python train.py --num_hidden_layers=13 --hidden_size=320 --n_experts=32 --experts_per_token=2 --d_expert=176 --d_shared_expert=320 --hidden_act="squared_relu" --moe_layers=[0, 2, 4, 6, 8, 10, 12] --router_score="softmax" --normalize_top_k=true --routed_scale=1.0 --balance_loss=0.0137 --balance_bias=false --shared_expert_gate=true --init_std_router=0.00603 --lr_router=0.00165 --num_attention_heads=5 --num_key_value_heads=5 --head_dim=64 --vocab_size=16384 --norm="layernorm" --norm_place="pre" --norm_eps=1e-05 --positions="rope" --rope_theta=500000.0 --rope_fraction=0.5 --qk_norm=false --attn_scale=0.125 --tie_word_embeddings=false --parallel_block=false --init="normal" --init_std_qkv=0.0227 --init_std_o=0.0 --init_std_up=0.0227 --init_std_down=0.0 --optimizer="muon" --learning_rate=0.0065 --beta1=0.95 --weight_decay=0.048 --lr_head=0.0069 --max_grad_norm=1.0 --warmup_steps=200 --schedule="wsd" --decay_fraction=0.709 --decay_shape="pow" --final_lr_fraction=0.1 --batch_tokens=65536 --max_seq_len=1024 --doc_mask=false --train_tokens=258100000 --max_steps=3939 --dataset="wikipedia_en"
Below are experts of layer 6 (counted from 0) of a mixture-of-experts language model. Rows are named router (the router's row for the expert), up (a neuron's input weights, with its number), down (a neuron's output weights, with its number) and show model dimensions 240-319. Each number is 50 + 12 x the weight over its row's rms, rounded and kept within 0 to 99.
After each expert's rows: "comes after" lists some tokens at least twice as common just before its tokens as in all text; "comes before" lists some tokens at least twice as common just after its tokens as in all text. This comes from a sample of Wikipedia text that the model never trained on. Tokens count by the router's weight.

# expert 11
router:48 58 50 42 50 62 47 50 61 42 36 75 30 54 21 38 54 73 39 64 54 45 53 41 36 73 34 26 47 71 20 57 69 48 65 66 49 67 58 46 56 36 48 47 64 38 59 65 67 36 49 40 46 50 40 42 42 44 54 57 65 40 40 47 60 45 40 64 56 53 55 50 82 32 43 62 35 54 51 53
up0:52 58 45 63 36 53 53 44 54 41 53 55 50 35 42 46 54 67 59 51 39 52 40 30 56 30 49 55 68 59 29 41 47 47 46 70 54 52 59 59 61 36 46 39 55 50 48 51 77 39 55 34 34 64 47 81 47 51 41 43 52 66 48 52 62 36 62 52 78 53 52 58 33 41 50 57 41 51 32 34
down0:47 43 52 59 39 48 52 45 44 52 34 54 65 30 61 47 51 25 54 39 41 79 46 59 50 62 32 45 73 45 56 51 46 52 55 33 37 56 84 51 48 58 65 42 47 49 53 45 46 59 49 61 43 43 43 58 66 41 46 52 50 41 37 29 68 34 42 58 63 74 55 50 27 41 43 30 35 27 50 52
up1:32 48 36 34 42 58 55 37 36 34 59 46 43 47 34 52 44 38 31 35 43 46 56 36 51 53 55 42 60 27 88 47 59 55 56 54 79 45 75 44 56 50 50 52 46 40 25 54 52 58 31 57 26 29 33 43 61 58 43 51 58 35 23 51 46 60 47 53 71 50 52 44 51 60 55 31 40 42 64 33
down1:60 70 42 59 36 49 39 59 46 66 41 42 57 52 53 32 42 47 45 40 49 48 46 50 32 39 45 34 84 70 28 45 60 36 61 46 52 43 46 62 47 54 43 65 67 72 34 36 49 62 47 34 75 45 58 39 57 47 45 52 57 52 60 60 44 55 54 46 42 45 68 52 36 63 31 35 49 48 40 49
comes after: " was", " a", " is", " to", " and", " were"
comes before: " to", " in", " by", " on", " as", " for"

# expert 29
router:62 47 51 68 50 42 43 72 35 48 25 45 66 44 36 51 71 64 57 32 50 28 31 56 34 70 42 58 40 31 63 37 47 41 57 38 40 51 50 55 64 60 58 40 36 52 64 33 47 45 40 49 36 53 32 55 54 32 42 61 39 35 58 50 38 33 45 36 45 44 43 77 37 44 45 37 62 81 53 55
up0:32 40 58 66 42 58 42 54 64 49 63 60 38 81 50 55 53 41 47 29 44 76 77 47 57 62 59 56 52 37 60 48 48 73 46 59 31 52 39 61 37 42 32 43 59 47 62 23 43 44 50 49 55 73 54 46 24 57 56 49 72 69 49 53 69 41 50 54 48 51 55 48 62 45 64 43 63 57 51 49
down0:57 30 55 41 67 30 38 31 54 65 54 41 48 58 53 70 26 54 32 40 46 33 52 41 50 35 40 47 69 34 47 58 73 53 52 52 50 29 43 52 57 47 59 66 52 48 43 50 60 48 15 49 71 52 39 53 67 67 35 37 77 48 48 50 52 36 65 63 52 41 41 62 34 44 59 70 32 62 50 53
up1:40 49 55 39 40 37 44 51 66 56 76 45 60 47 36 50 28 61 58 17 52 31 57 50 44 56 26 43 43 40 71 51 57 55 35 73 60 41 49 48 54 40 67 36 71 58 55 46 40 47 47 44 61 66 43 42 42 59 27 69 52 52 67 27 55 49 57 57 42 40 29 47 37 29 47 49 33 63 48 44
down1:35 61 44 41 25 66 50 48 51 47 29 47 60 79 17 29 61 57 45 34 47 56 52 40 35 59 54 44 28 57 32 57 58 66 77 37 49 68 44 70 57 59 50 31 41 53 46 55 48 47 68 61 42 50 44 27 87 25 54 31 49 49 44 56 51 42 39 47 47 54 74 36 62 41 42 38 53 39 40 65
comes after: " |", "-", " (", " c", " \"", "|"
comes before: " |", "ip", "ok", "}", "ap", "ot"

# expert 30
router:48 63 25 29 63 39 61 54 45 43 77 44 64 38 51 59 50 58 43 37 52 51 42 50 36 44 66 62 55 61 45 55 30 58 62 65 40 66 35 41 60 50 42 47 46 42 73 45 37 42 62 64 28 51 56 58 51 64 37 56 46 59 49 47 45 68 45 65 36 41 52 71 39 47 60 54 41 49 48 24
up0:39 71 39 47 51 68 64 54 62 80 52 42 63 52 34 47 66 62 57 50 54 57 50 41 37 44 50 32 43 69 57 55 54 64 56 65 57 32 55 73 35 73 51 48 61 44 26 47 58 33 42 63 41 17 59 51 60 45 48 61 62 32 44 66 41 55 39 43 64 42 37 59 30 64 55 47 49 38 62 32
down0:43 44 48 34 64 44 67 45 58 45 60 47 51 50 49 50 36 42 70 36 60 59 64 62 42 64 47 53 53 37 68 55 60 49 43 35 37 43 62 43 68 45 53 55 55 50 52 48 56 56 58 48 57 58 18 52 52 74 70 50 48 40 44 65 44 42 56 69 40 54 30 34 40 48 39 94 74 64 59 51
up1:82 63 57 46 46 32 47 50 56 46 49 60 50 63 58 54 68 60 75 55 63 41 54 55 56 50 44 52 49 45 43 63 56 44 40 43 56 74 27 45 51 75 49 44 56 45 33 53 45 71 63 52 56 40 57 51 46 66 68 64 44 44 61 54 38 47 64 80 61 46 16 36 30 53 34 37 52 36 42 56
down1:65 54 42 49 57 47 66 38 48 58 59 48 53 39 57 51 70 46 55 52 38 51 38 62 75 55 63 41 66 50 40 30 44 52 48 41 60 52 41 60 58 59 46 77 34 43 81 55 54 37 41 57 45 50 31 52 40 52 43 42 36 46 30 44 41 46 46 43 50 35 47 50 54 59 58 74 29 50 40 56
comes after: " ", "\n", " 0", " 1", " 2", " —"
comes before: " ", "\n", " 0", " 1", " 2", " 3"

# expert 1
router:51 52 56 71 33 21 35 58 36 49 17 68 65 56 68 50 66 60 57 59 48 55 31 61 51 60 49 53 30 64 61 49 59 36 52 36 61 54 37 32 57 39 48 53 53 47 63 58 36 63 54 50 34 58 38 57 34 60 42 64 46 69 45 69 48 31 40 40 47 47 39 68 46 56 47 64 48 46 37 38
up0:53 35 60 56 70 53 61 37 45 46 53 34 56 34 46 30 62 39 61 34 38 41 59 46 51 54 70 31 30 63 51 52 40 47 45 24 43 61 22 41 22 72 61 46 42 53 52 51 52 43 52 44 35 26 65 51 62 47 59 41 38 53 46 42 51 54 45 62 36 16 66 49 71 51 76 62 38 43 54 43
down0:35 39 54 49 58 36 13 45 60 58 65 49 53 48 45 66 58 52 35 53 47 62 53 37 67 45 56 71 59 62 57 46 34 47 45 33 48 56 22 57 61 34 35 38 38 72 36 55 63 37 52 50 69 51 60 43 49 54 59 56 44 53 54 52 43 46 52 49 75 52 42 53 52 46 42 52 54 60 63 73
up1:33 55 33 61 51 60 46 73 88 45 47 51 47 57 72 29 57 50 45 62 60 43 43 67 40 50 74 50 46 58 59 35 28 43 42 62 36 33 41 46 43 51 61 52 54 43 50 42 49 68 73 58 31 36 31 67 42 42 69 48 56 38 35 64 59 44 53 31 55 63 49 27 30 54 71 54 57 55 74 31
down1:72 34 47 44 46 51 58 37 33 48 52 35 49 58 28 67 46 63 49 66 41 68 51 30 56 32 52 38 66 52 34 27 36 51 44 28 36 78 72 69 46 51 25 57 49 54 48 37 45 48 43 41 31 55 67 40 36 26 70 43 66 56 53 37 39 51 27 37 41 50 33 36 58 42 47 47 53 56 62 62
comes after: "\n", " |", ".", " =", "===", " =="
comes before: "-", "|", "\n", "The", "In", "="

# expert 24
router:46 43 68 77 56 54 49 44 34 41 33 38 47 55 68 53 33 46 40 53 39 57 41 35 54 47 49 45 56 38 72 41 83 67 53 45 46 26 58 66 44 46 64 61 29 53 34 67 63 40 48 52 36 67 52 62 66 45 67 49 54 53 38 42 55 53 53 68 70 40 66 64 79 44 59 32 66 35 57 57
up0:58 36 47 47 52 38 47 52 57 39 61 48 44 56 47 44 74 57 53 51 34 76 52 42 54 66 48 54 65 57 35 61 70 59 39 53 41 45 47 55 20 61 47 60 54 58 57 35 51 30 74 58 63 56 41 49 63 41 41 58 58 41 43 45 46 37 55 23 45 56 43 63 42 78 60 38 67 60 44 45
down0:23 63 62 44 70 48 42 40 64 48 38 43 55 48 54 66 41 56 49 49 54 47 50 43 28 30 47 48 52 45 40 58 44 40 71 18 58 63 43 37 47 48 43 58 45 36 66 66 47 61 43 51 57 43 65 35 67 46 50 59 57 68 61 55 52 39 60 56 79 52 49 53 50 55 66 50 62 59 32 38
up1:43 61 23 65 53 33 56 40 65 50 45 63 52 56 61 45 48 43 40 57 59 48 44 43 50 37 64 56 47 43 75 39 44 42 18 44 49 57 43 35 35 63 61 34 38 38 53 45 51 55 53 71 38 48 26 47 56 56 31 32 61 47 41 41 54 69 66 67 49 29 46 58 63 36 46 37 58 45 71 49
down1:72 50 63 48 61 20 46 44 40 48 53 63 78 53 68 52 68 57 60 40 45 30 47 41 63 56 40 61 47 51 63 69 59 45 36 57 46 26 71 66 38 62 53 61 53 59 66 46 59 48 45 54 45 30 31 30 69 39 49 51 33 41 52 45 73 53 51 35 46 40 34 52 45 26 61 77 37 58 60 72
comes after: "|", " |", "-", " a", " an", " was"
comes before: " |", ":", " votes", " /", " classification", " place,"

# expert 4
router:36 45 56 47 51 57 46 49 69 51 36 60 50 48 67 40 63 58 61 70 56 43 78 48 33 56 68 70 54 30 50 55 47 52 39 50 59 41 61 66 47 49 48 51 54 61 32 46 64 19 43 44 31 75 37 69 56 51 43 55 66 42 51 26 59 43 23 26 64 32 46 35 53 32 48 57 26 44 55 55
up4:65 63 43 47 36 41 54 41 60 54 43 37 31 31 35 52 37 34 68 46 55 52 38 63 44 50 47 43 59 65 55 51 57 54 44 39 63 31 53 41 37 68 79 42 45 51 45 27 37 48 57 74 51 18 40 45 68 35 34 65 46 40 77 62 72 45 38 58 60 67 68 64 66 45 70 64 69 49 44 59
down4:78 35 24 73 48 82 58 60 52 66 50 55 60 54 47 58 52 79 65 47 52 70 46 43 60 36 32 42 30 40 66 53 46 30 39 35 66 68 32 42 46 45 38 53 33 64 73 73 60 50 41 59 50 56 61 57 52 47 53 48 43 55 51 54 46 60 59 52 50 43 60 67 27 65 47 61 53 72 57 47
up5:35 49 47 48 39 64 44 42 53 19 52 60 48 71 14 45 57 58 54 61 55 51 45 55 59 58 53 49 69 56 34 61 36 38 57 33 62 45 34 46 36 41 54 50 74 26 40 37 47 62 42 68 37 35 68 44 67 61 52 63 67 51 45 36 56 32 52 61 46 60 34 29 40 50 41 59 48 63 36 48
down5:34 58 57 25 48 55 68 37 62 75 71 42 38 42 42 60 48 53 53 48 43 44 71 61 48 67 61 55 51 50 55 58 65 50 28 62 50 26 54 53 53 54 53 53 52 43 31 55 62 48 56 42 57 48 37 49 44 33 33 73 41 58 61 38 45 79 40 34 61 54 47 46 51 62 63 43 35 48 43 38
comes after: " the", " The", " a", "The", " his", " National"
comes before: " of", " and", " in", " to", " for", " was"

# expert 25
router:41 50 44 58 59 42 58 48 68 39 70 50 66 56 79 31 56 39 50 56 73 78 39 54 49 41 38 63 29 70 52 62 47 40 52 63 57 29 52 43 52 60 41 53 56 36 56 41 45 58 31 63 62 53 68 43 45 31 61 39 43 63 47 39 19 51 41 49 58 48 31 52 42 39 28 46 51 66 19 48
up0:59 65 32 24 67 46 41 58 69 49 30 34 70 40 60 51 58 57 49 55 50 47 91 46 33 42 42 56 40 55 71 46 53 49 50 26 48 37 38 30 62 42 40 69 32 48 38 47 62 44 32 33 38 47 75 37 48 45 39 39 64 62 48 62 45 67 35 52 53 36 43 40 57 48 45 48 33 41 35 75
down0:41 63 47 58 57 56 31 42 43 47 55 58 58 50 60 50 58 42 45 53 64 43 27 30 63 55 49 61 52 53 38 43 60 36 48 36 24 45 46 33 51 55 48 51 52 83 58 47 39 61 25 44 43 48 55 53 30 55 50 52 53 75 53 39 45 65 51 53 42 59 43 42 54 50 44 30 62 61 53 63
up1:51 43 28 53 33 55 46 46 60 62 56 42 68 44 59 40 47 41 62 54 62 51 48 42 43 57 49 46 38 70 53 55 54 56 33 50 54 65 42 59 44 32 50 51 33 52 41 58 64 13 51 53 49 63 58 42 72 53 28 60 63 35 20 54 54 42 51 43 76 45 56 51 45 35 40 54 68 71 66 27
down1:50 40 40 41 46 35 41 65 44 41 40 43 42 39 41 50 58 45 68 30 54 69 38 46 50 49 39 42 48 64 62 43 64 52 41 65 39 62 25 46 50 34 67 68 47 42 61 60 60 34 47 67 57 27 45 54 42 41 65 58 52 66 55 67 42 59 58 60 56 61 51 58 64 52 59 62 35 57 67 58
comes after: " |", "″N", "/", " No.", ":", "P"
comes before: " |", "°", "%", "',", "/", "5"